Experts of a small language model.
Training: a variant of Muon for the experts, 337M tokens, 5138 steps.
Below are experts of layer 3 (counted from 0) of a mixture-of-experts language model. Rows are named router (the router's row for the expert), gate (a neuron's input weights, with its number), up (a neuron's input weights, with its number) and show model dimensions 128-255. Each number is 500 + 50 x the weight over its row's rms, rounded and kept within 0 to 999. Numbers have three digits each.
After each expert's rows: "mostly gets" lists some tokens that are sent to it at least half of the time. This comes from a sample of Wikipedia text that the model never trained on.

# expert 9
router:489577605515500444508500435538525526465532514482469583573476419518455530459407515496467471555501463508526445452443517447452496518511493544610500469535450470500542490562500462416476494448527551477463537553530537560528538536526503455626448486495531542471463455517513488526487431431518536433535470593539535483516491504473523549438590504564455514521455428465534506501528561583500510473443
gate0:498530561434410497463468509492521481559539500494479608445573522526488425434483521599460526492536548515433458554531512456511552525524474509444496400475467453515479478422443511458535602430468553489517517556522474466524547454395486491520502567490531477531576477522609506492506400550481593421531407416476574547483507443483546611588592468519450490458419611547453455501523445496476565592533
up0:524530542521558469500551469518403532479434471442521398425483552577380527528495534478489531486475487573623569473424491599449500462544461446460436536560477492444440457488550504446418554515516406501571567540442520546505457517458535555440493460498399554557529460475530483459527539424500523581450542527532399479530487520474473428518562632553532533339541494464482526500527514554525511495524
gate1:453494497525536516507593579525544591531487390542466497454513553507406481511471499543513508429473531431522496440597507503489404427464580488574536462545541413468463472478496438516498514587434446521526474625496468565476452586595386445512461526437553531440516536574507498550545601484476503510476473567570489471505503469525585526507527535478470536525602602494546476519462473473468503508503
up1:494499441555506480485533528649493525518517526476568484576506402484486485397506474535605525538559541497474573515480417435421558542541447572492598406422489503472533565511470560485606483522489516521524434519532528391435567436440518604446592485488517437432503459525522452485526429525586443529441495417508615598442501440465526530495479533517587519418567510558454552484581487560460527411538
mostly gets: "'s", " French", " | \"", "',", "a's", "- \""

# expert 11
router:526530543547569484544536426542505506536558475543429510419437460441458516486541524545550499519482482530509478424432448521489451518479453542590472446498465564524560454531508547476529480511509540482491505419560586436568545558479614488474475523504575476485470498582542507443589536484529527541492481570486504432540493501497474488482502366408448639548476500419471449470554573564559525531430
gate0:495462479430501524440520478464513499529491400506529449459489485552508561376535477498499540444513575486478537486517469480417467528470476440496474506423531565590477521467540487383573444512523562437528422574545506543503567428549514465426486555459534520554480552435478500474490468505379510536452417536428528489575504513508485550459491498484589483471525485391533439465555595570604446520528
up0:589517460463569430580483487464462469535545467528504511516579412552596538418518560435449491507506563481455398491462512516516441486576456578559457542450499520526438506543522516441518584407563562450494513443491498515445521456509423514435489552509531447478339462559509453588527548597568459534551589494473547473484469574520491434518382583559492541524597560567511538540454554501497459566474
gate1:463449526471530521500445518502529419489493495417489562422528607512435503485450509502578490523372627613560595420527480565485389507504510502564510424633474499498464519554456535407563503448507602370624483515569462531501540431525548527444543500462570536518533426564515507564490449558438494546543507549564534375542496425466478546488500603537447507564484492511498514483445543487534492538541
up1:553541523527510506488568420508491457554471563525524510492542415487495531502476437529497480463509553489540554569472469494504521551489413524566475444525504514580549489443526462494525554479454490451419631498445540516504443476567510549549500487471534441466490431510475524562581425446481521494589564559494548443542497515540469557480516494506422556515522488500526448521573530511527500477599
mostly gets: " French", " ag", "-f", " army", " period", " U."

# expert 7
router:489576469569489480533486488486524555340565500571483510486469482484411556539523503504494516589494508516429538516512449583446451502452501419510492461525543574559538344481469499504497520507444565452562475493549528449615547526537443496490410532499496535463440418469536462465608533514484590505508517500516551464393401559451506475545517529542467515595474481399440495438499592589453529521481
gate0:491501494452567414588409565477455596593512465451511461493517648502402495487484557506552603469495505477407488519529358536342504531627486518445446507517528523586535462436514563634489486562504465500408560554463467517540497514520610472524529497527450518416441454523478617472501477460534483435459549610531501525504466473543513508550537497509405536497539484516544636360498591461515500456479
up0:508444464419500464538507416477494472527574486509487464464505429506596489492487560473546496488478563474586418460369512507475606478443480405525525466400512529430478503492507585530445505479497556446421439526508414524441527505328497466601566477523514437519488542569461439463499510428433525517554538438363481406464457475421510539547479513489550462537505479488394463469507615420528590471523
gate1:561536539451450587556475531500570480491519500539530457492597448496517525587499411516476488560462455373483427566547574461381562419477399415541545400451428433566549401537560526436530586464436560453466537453517489469502418550414479522445507449437521508448519454537464481431423504449544565450454549425441573423410502519514484502515496538535470487478464451496486521511466534606512574528548
up1:469509504482402553435509551476539421465509507519487383559493549534460407511439505435477473513431584484547507505502499564490559409482500474532397588473420426517537428442533529546482525535544513469485551473545444538439483551547510504478465386521483530466513510511425447451476549527494568451489536456527582454478409468490470384505507528429485518481519516465529458521539463627455504523444
mostly gets: " Kh", "ș", " Mount", " if", " due to", " without"

# expert 5
router:498477593438473450527456493465502506392522469505448521442435557518452530515526527501427529530509570582443508450495521487439588527467500546472466484547579507510532445453592531460514516520522495527501454503601534458559534522541571503553528464450524548507503368453519488468600549467466550419602480493516452486390432488444563512502562457514390555613465420448391516440558509493508492490465
gate0:427581484529573562549677422498433552496534492531501534450516559471517535618477450430569534481477449436582486516550495464468421442436513591530470529447464492481540493432538449567499505380453475472548522479481488547527433388547514410521434437500428555482570534477471473487466529467539549462519600451379529544504451570511493462507491583605579590525520486457444525594520432549434577461395
up0:443511383483387535445406552534401453482528551414445543471416425453542458421533508507438506517497533550489510475509516443567499509543536462456429504429484507501556495594448397413442514506438542467533486440502445586474505568599583467544517451459514466490561511507533436515471609449446463536588509552555515526554544545541495488542527477467455455485428464547518492490587552472573437500530
gate1:494500477477547452515506534377480453556492459570459507422503512524526554565503454492553495565454485493542483536554546512633520472475546461463514518499567460465525486543477527509427538422387481497472501546499478577552448565535621545434481397494521489439487507477583497582546489523551579502507472518538428421478493512566477484577425465544565512571488497447560457449491488536484531594469
up1:453478557457561510430500414548627468413470602525503483527528440539541617448499426472464545518441468483551531553523496466456481561575535443485455522388434477553483475413498476379538446583513527458522494564534524468470532434533428539456440493526555430414492493493519568456554503499597492501481508552454537555509480554409544505539438500546474598501471523461505482556605580525420467460565
mostly gets: " Q", " Bl", "_{", " n/", " Kh", " | Green tick"

# expert 14
router:466515615503443448527524488491495464533514463562486489523485509597510511505555480482463479555443558577458470438507505472400546499544445584557538451452414521403543532518573523518545508545535573458597477437491496457577570497610503472505492554396506513413489532519573465466544522486440549540545534416488497495481486432474673447466591487533421504549449434486447496486522445483554486546547
gate0:457537597487595456389476531444503480536326494470492474451477464553514470450486528487496557568476455551413639471581524540461562435506422461542487529468453501537500550490586425550384522500562440512574478492505487427571455518580532452448487483529459550502533511498587476464510561589540524490447502448478527484471627503496538552489556507515562485534541464463525511524448551503534508511453
up0:548443525532523607611530489404551499463545432553495413396502437514530404532513530496469433463583490454492450561571491538507479407455466441587457434490536396482541463530430501523601485403465570423450584528500507524464468477459591609484553510522556464595421446488460502499524418513485451462501571488518535439566482544466509479484493522508404468470484567422455495448448477541452490520576
gate1:556498460457560534471552508408539537543493470556511482543482467516616452568438509500473543466450512440506484491500535577561401476463531501520556440574386514486525507471568377547491394600401535577548493513499555509560444466455530529485473593560445434430455513513613513488543498458498514334470560505460509500489488444545503540501471487501446561464533570491452489497453472455413510457441
up1:499532456496480544459559520509528415566537463537485504491496520496592473489402453554485508467443509409573439519549493454512453494521497506481407482524585458513451436363496523482602537497576510479542442467547560504579522456498597452500495516483501398424531511410434414610610408536562478493552528498483499443526527569457450566529517440480477447505533570448538527486567442472524438551622
mostly gets: "% | ", " | ", "%) | ", "a | ", "; ", "Scientific classification"

# expert 0
router:559494520471628511404445383423475564471484505519445503388456536448504594522523514513420547544522466532490498511439484482461492396431527519463629521464592513512561533520563448555546442566561515566536484489620520525520533592517551508570449517476462579458500400491470472432528499477531519478579527530473494492549522466553571512428517501529469554576423555537432482481538475588534441474458
gate0:484506505547540424556455483502502500513534543482436565512406495539505514448516572431555492442547576576411527400513492452438446453525489473528492532384487380550421512500550613503542445489443480523381429451542541581485479420541424600518478500470532463589486438560430487516540513555550487495499526420472494423568415497433490433449454506516418528416499415518444414519543619445520546511553
up0:487501458558542382545431456520533492540488595505434606521440543557473476439530565435521436488644540434515506549401527404573567465520459456561437527537506421489449480551557573475493532469584583456473430472496571579493470459592465505528478474489501468562466428567481478412519465472535489529510598523475424507573479392509460535554527488447527568439574493538492515608504574504510552451479
gate1:557448391487431434437503457493536484500457536454491524488459595554564471485561554450579465564496491514479531518594534500476523473583488524438561558489579579578472550527586609608462542475411517450493467490559520461508498477475494414506527696522575509437443539542504476553607448516498526466583493515461481538482460515539532386498480547460510460447569509531527467488560482502541568445525
up1:547526486529528490609588434486480530497466540570546561572522513583518560462495445486441522550437505488452509371393543493580519513493494580527572457460524537454451471491558497461532512475570495499490561561489584453530472387596562509609448522471534524506607545450513552494497432422529508483505513514458525463477549486506468552506509504463467591416528552453476533512542340486470493502458
mostly gets: "°N ", "″N ", " remained", " place | ", " (aged ", " still"

# expert 15
router:491527456534610524448506524416521551372472536469439596422473515377483541511413517464476579519498418454498493577459431524502493493372498406440523507576534504567563469558517457605468455488506541490445532538583573566474494547458518513500368502506504548485461409490488539400494475487509572441542533551508561454569508546491490514518511480548476565470453512534476459452490582509455520465502
gate0:559456585555633457632449497459578447450437511432408495411559449463568467504471463574424439523459484458473466480386498479501461585547399450530501512557536518511535566533559419483487454531434595549443447631496561533486468497433467564552498485547523455502440514536471451510493411551534509383543593565471443500511456502566516439447511565513467510522488498519421486444528474554477446459510
up0:416511440473444556487465537399469501480563495515583545596431604487470510538547472430584446483448444491557545596549544469493457484480542525453494523530493460534464399491489511614536476490572447390569516414510460430475469504575510490369478495434556591448553439532468546479485521503423459496461418467529549545476567489430503596529459472496501565494468513520536523513404518483643504520477
gate1:466516466431492510497470567477433604466410566457502545425415418463533503448477604460526488447483484503480549495377449385445532488560530476468404521492566588505497497519607435544471468555555536546512582487503496595459533551459438502465508492520521505424479507513519627422514536510508518543562582633477527439519589532562518511513577593546496589468385501549477546499469539515464574521538
up1:428562408416485521549501508500513523535435511503495500506451450541436589502497506547446491457521441459554602463476514450457481531584512461467432486498453544547545479468508478475480489493495520475451612520514508477548477540475506476472522502467481441550518553506507560530476498493514507558448530576540508476475500586436547513470509600490536456420557586537496639480436504501469596410567
mostly gets: "Scientific classification", "%) | ", "- Born: ", "- Kingdom: Animalia", "- Country:", "- List of"

# expert 6
router:373501502523519454603548507438540537495456438590381585438431505510437573497542495504475559566549487578539546513474534450514460511497453463526470426495410484454547549507608579466513504504561562451488548433544575618538620486461534461491534453377466570394485547548524510511443531392352565455479588494453584557550554498507577485479548508517451419478428554515492557426494494534454517514486
gate0:614439537522516480572432460490507476526469533470514516603430547520535484518462565521531465542521538461560379475531489480549503480492606493517506449527511489544512454595488564494557465436590432450499594457523578543466616496515533453563514505487413419504476560450567511454477458473502536474473547408518521494458469490535462449495597520552508527411484433566425453421487570437547555526466
up0:533512456456504495463482537533525426540491511391476577474429534501455522455542483568485608574478514506458438449506560519545532438529453500520542495508553440570593525607569527477358431522563485531576452533432406496504555521521495562512415609583414538484463472408474454496494459591539475509487463521465563514529516586448540429502490453612523508506427478484522529492465411588548533470473
gate1:529552492510427513409478521502510444483526591434442519422411536546527520454468410547457502462472460577513478560486398484448461504459424437477458491493518632435462505507499494506619438475471493482410583353494603439509491511440481573486588558540382485432495493547578578471437574481401533554452500478489526518553539528540519480548469475503513457520598587446490476457459566514494468571458
up1:593509479481539543472490471544486418524473448452476473466447558537514508544429463434460578407483454471592458462443498463471494547460579538440539437456549525517437570468470474452532486504505490507450545507531451480416488426529561565596506539507481482585484458435520495451494457480519420465550515556602493393545485522565550600404645479547462479481517544522495513365556579471495511508470
mostly gets: " over", "\".", " after", " under", " before", " when"

# expert 8
router:480505520525569451526398511502474567488518436530464506403475448532482522445581509563457473545530507459528530511490483473462487509472475488547441477534561555493496399481578491431492508490517480511491516459556509438554587535447569471504467560496529558484440435542566538476542541490393525456569452503520519502474423411503529515442497394485425591595513494491500481460523565585504489501479
gate0:540497541445436508586464459425514435470575503550572535468495498488493500567503481462522555394523523486514521591525535460528528461434453585504555574470484471453541481577504585441594475499560518481580508488452543607512504524497476561584458497450384608499408571576574491431420574553458554408544557529472473429478544460513555454438485538466501485479493495536520510527493395446487478508617
up0:457483525564506550543434438488503411487540624556479526484495571504551547589528532477463431543504423442476488506541546483573490478495538579496527502416449447463510513535489367497494447538504560564505535446402582431514596493462524467504507521455502444638521496575461465458471457605495477365543580500440435474514523531548529470514475473478511483574572515433494519553387500522420481534533
gate1:517489515563516515478504592501535510487444467560440422430530404492365478450490449479517491486488516523532446592469472548421531426505344445484537516486451363496472486619531503511534442569390507460481408525456464498461459455482442609579354580619509536472537517401456519413468465495556491566497468497406475476534455488552520443567504497523459636463528466483547516472603539525428425451508
up1:447522480484548483473500470419500616454496473514527518536467492557474449477477500475591549542541472547536480560438564534521488536502534514503409539556493468511542488518513589485617455393521433462475524466502551528488567553451380430569515566496390397535482571475579500576472641603354521504478508554545591515502537537504498497487446533546498505421456472501510491582479530485474463472509
mostly gets: " ch", "-c", " l", "-p", " Cor", " ag"

# expert 4
router:496564579521518497420561513513553451522508554469493454503550437531522503546489514543537481489345441468423431487477383557440565485523549554505547564466440471433526503544534431620485464502520548497487486583527506490456466560504456477476452583547529426506476439517568570487577482598573501516615520524467481406552528509471534456436484504491474583468458452542410418486581505421454461514513
gate0:502575505600478459358475457523454523503483527453545553495487524560556422465484516515549490481529493511525476486335478512443467532545503458515531546525557479508474534520499449531455517414564502575473517527500463479534493535567404461528438558479491450502509513551538568450495498471477506513520478522542512440573463417553501526488511457515455519446496434515501485432506526476532426532531
up0:430495499496496538511439486526513504489469419515469552522497436476447504444497506442487564461500463428570475457426572542536512459550430450501609579496497507598619419475512505519627459564469537480449454477448501603444554514555539566434537410502588455532487447493486418422500652501519479484467519550524469430531442616470497565451502404549563512478458507531528566533509507538439618546522
gate1:525445442500588425494519475496496528421463499465524431404518604497513502578496492484505489560527407492527558531480440416427478423512571554565425409573488418519598466548486400493463491532478587516580614519629535490463517514491608613409458537453563545531501510512526474573467528486519518479514554459479430381429475535458499555417442463479525522486534439490489510510441539572613531514538
up1:505492567573575480513546522563415530552486390538515499472477413460518525523491500477515486462430420573559475493491496510449532566534461523583435505515447442565438443541523477448491489563532486529482428521482525422453534565435584542440495433495562553478485513488519578491498493421550476448502457468513516508517513432468477456443484476483474426453472528495517566482505558453515440432494
mostly gets: ").", "\".", " ==", "es.", "ed.", "ing."

# expert 2
router:355562507530492501583606549534567478462460478566452571569446503524403474524550511451517519542479496594461458504501447531524503596568419447546494400579383496436448488541558544530503498410511546436483529481466608564534452481556378432476505472526469441465426522556575555486552490500418604442417546484550563457514560480432453421552544515532520430464483414436520440427519567434408485465547
gate0:380526552650527498457482503484457434528402501487494445501362502553456579493528553541463484499413350456519467505560399453513487470450530445453498578447544473430515479445521484445556502497471533512459513521494504546431486546548511543475558396467430516501469436573553512470438506501517482505524497484614600496511593540540518436589529563576453418518463541428532491490469499453455542583408
up0:555530404587464563511528494438482598455560437443463550521519421459449464440498481492473547558520571430512381506473505499566505451458480547573526520600454572468500498506474457428482435595621489516488531397557433550592505496495565491537514521531536496536527565581562435491501494417533559532576476452473511469539521412433424589402543439482544540504522506448456445562548535530533552483558
gate1:615513548545443472522545505515551536545538454537473529570480429526579500534551519474386525462527485462541497459478479489494435427542480510414594508516488550550571395527495519442483488469509454475510582465514512469490504517478440544513519482489411398546437520486518554464497540499418517463468536520461501584540486536545436562488493535501598453556384490355436455493505501445508540503601
up1:458455374561629382500509419512517494478451548473598544460462500545467555510496474532591624502437463501540478441512475567512493486499439483435528536492505604488448508521425375510409393430491525487500448535509498528520487526507506474494446610497525513480497467463558465529474482513572479478537528533424495461552487496450500449429402541524468508415578479630500537538447457572498488428422
mostly gets: " are", " were", " more", " has", " was", " has been"

# expert 10
router:462498496502499505471560570443520469453429535565442491486490555497492537553547520476503541571402456598456457561539454530457518454498466432421547505458420482466562505536622532645529497507513534445535490486506538545520490481561476433392544503427398458458476504493551514509523540493514590513481567429449516533530580526473562410533512568531487412506417484513402503438512453414427468543555
gate0:431499416561425536474453483397559531429440473451535517400546541497524436445416440561470459576493453517447466450520496449542476558508404514475426531437528490482509408424532455559495511459557482458488532497540518403476577552511502571448520568563431488534451483502446483560516596500426543510577557461496500565435577507546499532470534394529537538506454437459513469495435583539467531407526
up0:514518439533415583439450520562504505585502440464545562484518476503493515525379495478478510608482491607611517482619548484535517481434428574499358551512576601514575458562489415525401631421469536412516454528439597517533509491469506542416473477491504514451438512522606580520504480458507428464501441487449556585502552503468488456475464592494471483507550538409463552474533479578550551527469
gate1:468600601502436553525547542494572476526561555603437424541515562534561593479472550518437490488459463516422468594568407354449559458453511381506513499612530428492520444536549596506504519442599441464415569502452633456531497465403497441482461562476368537544512475431567492592442519529609476459502507471533496487480494556542508464546492488519462504561507411462479467534540513513528530523520
up1:557549448591538454490504458584499556528513636552545549490498464543502431450493452465482458533555556569530495496424554522456444558507543426548495481477511532467467541467468556550503460423414463559490525600534440513542511541514498593570460508490570558432491516507479521561536543529445532607492517500523500527534540526413518538531441516610523459516453528461554525506405428465553494504509
mostly gets: " \"", "\" (", " | \"", ", \"", "\n\n", "'s"

# expert 3
router:512550593498441495496500546507545493456553469442509452453504436517480540588555465549463502477404492440434510434586458517423474470474610551503419508472501535505537451531465535493506573518514579512565531520530490463555613495502516545383592518489482494448487487486461537563633595516482495536496483468424438439413450518431581529587550443523370488576505457468344538443531444562434468597484
gate0:489488555533496539523422536542448418627545532572504437539550535447447436492438605484489551497498562444497522415462417570436484513537448519423514521452504535598589421607498455517507505451541527572520510538454504507553593557500454548458488475490459512514492421477499508564497535491465489560566504514485491530462419470550482509517537530553426589495489407490521553450490565494532537514459
up0:594468446447523569490573449570497535483480454509459616549495542582576495441507494538503503529526478562635472491460383579527485607512599497491464467449555517496527571516520551529427426488458503510474479557520571488536483509438421492410420567581614340560545503599523586472490497445517481567496450519502528555542499405480467508570427380553571493480564590497484524591492535499481422507485
gate1:505630517419641398453504618523455505514459535485530460574472440451432526553479466453502513492372481500606448524526483572482511432539494524523495530476496619498528514454526528521475498510489525448580530463467543513524456471568506608522521482467485476537458382435502550511543532547575445466594444503531525467535549561419525483483508503481516507434522498638446553549507543514606511479541
up1:487486528478473528488507414487551445517462490438464516458503537559477509516475540525567434425474549478496495474540557476477449579447463554499559478513510496441463533513533574417549478495485440540530508547498534553475474479536432523554465443465511450449537488553407492510427486552597497511477534460518412465504558476430533461475468470491517467563431481533453510456552499560451602542449
mostly gets: "ort", " Line", " Center", "ats", " Division", " Game"

# expert 1
router:462541556510469470404539509497520529534553511438464515415430481568504561417467612556461467482455390515506463494463431449344564547455538555557421518521501551542544426474546513499561597507532483524523489636506472504514610503436521465475527597514571445471502444517578561532473539517540517468589391497494469515452451520427618514482516453458431562499460496499450576481514481543503477510531
gate0:534437553459562463536534475466550529502544394424530551492582536526519465601506656485560449439515540512455451501569491466526444498510514452532446485524469441549543550453513540612573552431444496442454501499519441457493460520466568574570527566403611588464517534462539500562473523558522500556496496535565501571498530465467538548578493486478523539609561516429507600464507542411470563468602
up0:455494440496530444525516492497561456505512433460469477435522441498500557518471540450614485472477496475445401561574516531474511506524498492575428552543521453521494585499522515604569414503566542475462449473469392428502512570508539425493579574490532521503446508501469454590485435421621541605474590539564437544512620442444485566459540509519508504509558566416517541560514528493475524437487
gate1:436499512492515516470452503427454447562543539411439461480516420464467483456465475473492529524509527565556506497495540423535623521519503400553490455604539441437516564476494516475473532552439500506450542573475465597421536487467495506460524530547577507544477460508401515407484550575500522606473497513542565451534506470560536526496572416543483571564580502568559470527502581537452412502500
up1:471440465561480459584528456527489466534504500511498465558486508372448457510524587470590530487498510503542545432578451491504527522508563533549447425504427511571508557572499579490498532555504518547576487509437477577444528453408494564401517511504412486557574550449466489407598551519412443489525467556440561580527502471498502453414507561552465594557446365522502386463488568523559481531469
mostly gets: " These", " place | ", " was a", " these", " and other", "a"

# expert 12
router:466528532566491529523538565445546466437571436521446424441455460557514538564587538544545508513512411516477493560500451505409470563465548546555482550462454528526503486479484511409464489477490458485436467548519548543494521460527582490403595514515442471515488413525582559573529502423441576465549465417556468436428453512461533481538474439426469486512493442507376418479614571575416436497445
gate0:597552480391464466614494563373544460540489529453520464492514471518526591541505546449474429508540527537439556445445530532396420437561528545428540499474472474517528475518530528464483517479512472545528537459480543516459384595452552544483488462448492552486523382537551493539529604439393537448448473533448556527496511607535471503432480496447474508473459517473504463439500492597386537525470
up0:515525499511393515660499481517527392500522494493465458552489502453549500480490540404548471515492508503485530493467555472529452631511464504480555549576579520527445419451523522401499433526528495470540548485444492524484418569542529501435513461451540515400586481518564510522571468552487582405469367529370499641465519492509434477499566536519516520500473505583557493569523484554501439515529
gate1:494532525415445498447562511551535519571477502499498512453498579480494450476608638584503516488493537377497534494474537435524455556456488524403489536552401534531542537555484547440463527436605420517516493560465590462472532517515450454487477419485392504508560560583510498578457440442456559505549458550506476472510492468572482494448403439494473484456514568461474445447456492669480467478507
up1:482520520477523579540444404449475450497494528559515551512581496505529502480472455348517528438551474474537612444488530492421479470373489466419489416500513530521530586476490579522531579548452457538446534508440455540417514498489529502485537467478492480560525514517403514412536462521450571368364514530442450518572564488449460496452530508497528498489427522525511432541440493552529520552439
mostly gets: " Re", " Do", " Le", " James", "iel", " Brown"

# expert 13
router:442566496598484508530527551557559538480526474582476509449398474545464525549630557547454460535520449566454451517545447517443494545523478503599491474539407607429459422545449531411473536469474560483507569516506514465603539467533484406368630542514408397483403491575472552572602569500449569528430482496480498489462488523405458468591513451481482419593501427445501420450496558547373406524486
gate0:514523495477490514434420515455623544513463426555504465427410549481467441624572528472457467532530478509559453470550451423511503437485445499495503504460554514501483474517527559481518524440520488435548464517547537425581497493511396555452516527488445458527460484409558480515601406504527546497529555585524500541443535426468512545532519445564508548385566544480442502447405572600422593491466
up0:534497480454543542480490508463528498501467412493444432507445520530460436557506545528507446582532532399549543470526495475400535436443526501490491402498546449585492517425511444534540458534530474459471594436510548508515519469427498541520533517442422515466526482390478523544548487426578500552437606486562474502395434452424506462474522489401470589416541593490437536593457523413430596521492
gate1:529477490492521523515502480475447462453491477441493469407510591436543529531565520531385524479463427440483470481384387565520458477433462477493506435461477508419507452530493511460545447471557494480436593507591455576481558460507518522580495485537417460539504431487504520523492467585506559424503500566495435528506471421419478512428484503488527568556499479544500534514542476547511539546455
up1:509493477510585527604495500488488561550562538368445458436439549415471475544556529457526557553529466408417454437591503550429582459447583439415497427565541544476529532503508476485517432503467488403552599394539493547380441477461467491572532426454457533457469471535477486503476492557434530431511483532551478484504527428437483605508526547602555536500472491436480502512420481536492519542442
mostly gets: "iel", "oll", " drug", "|---|---|", " Brown", " Mas"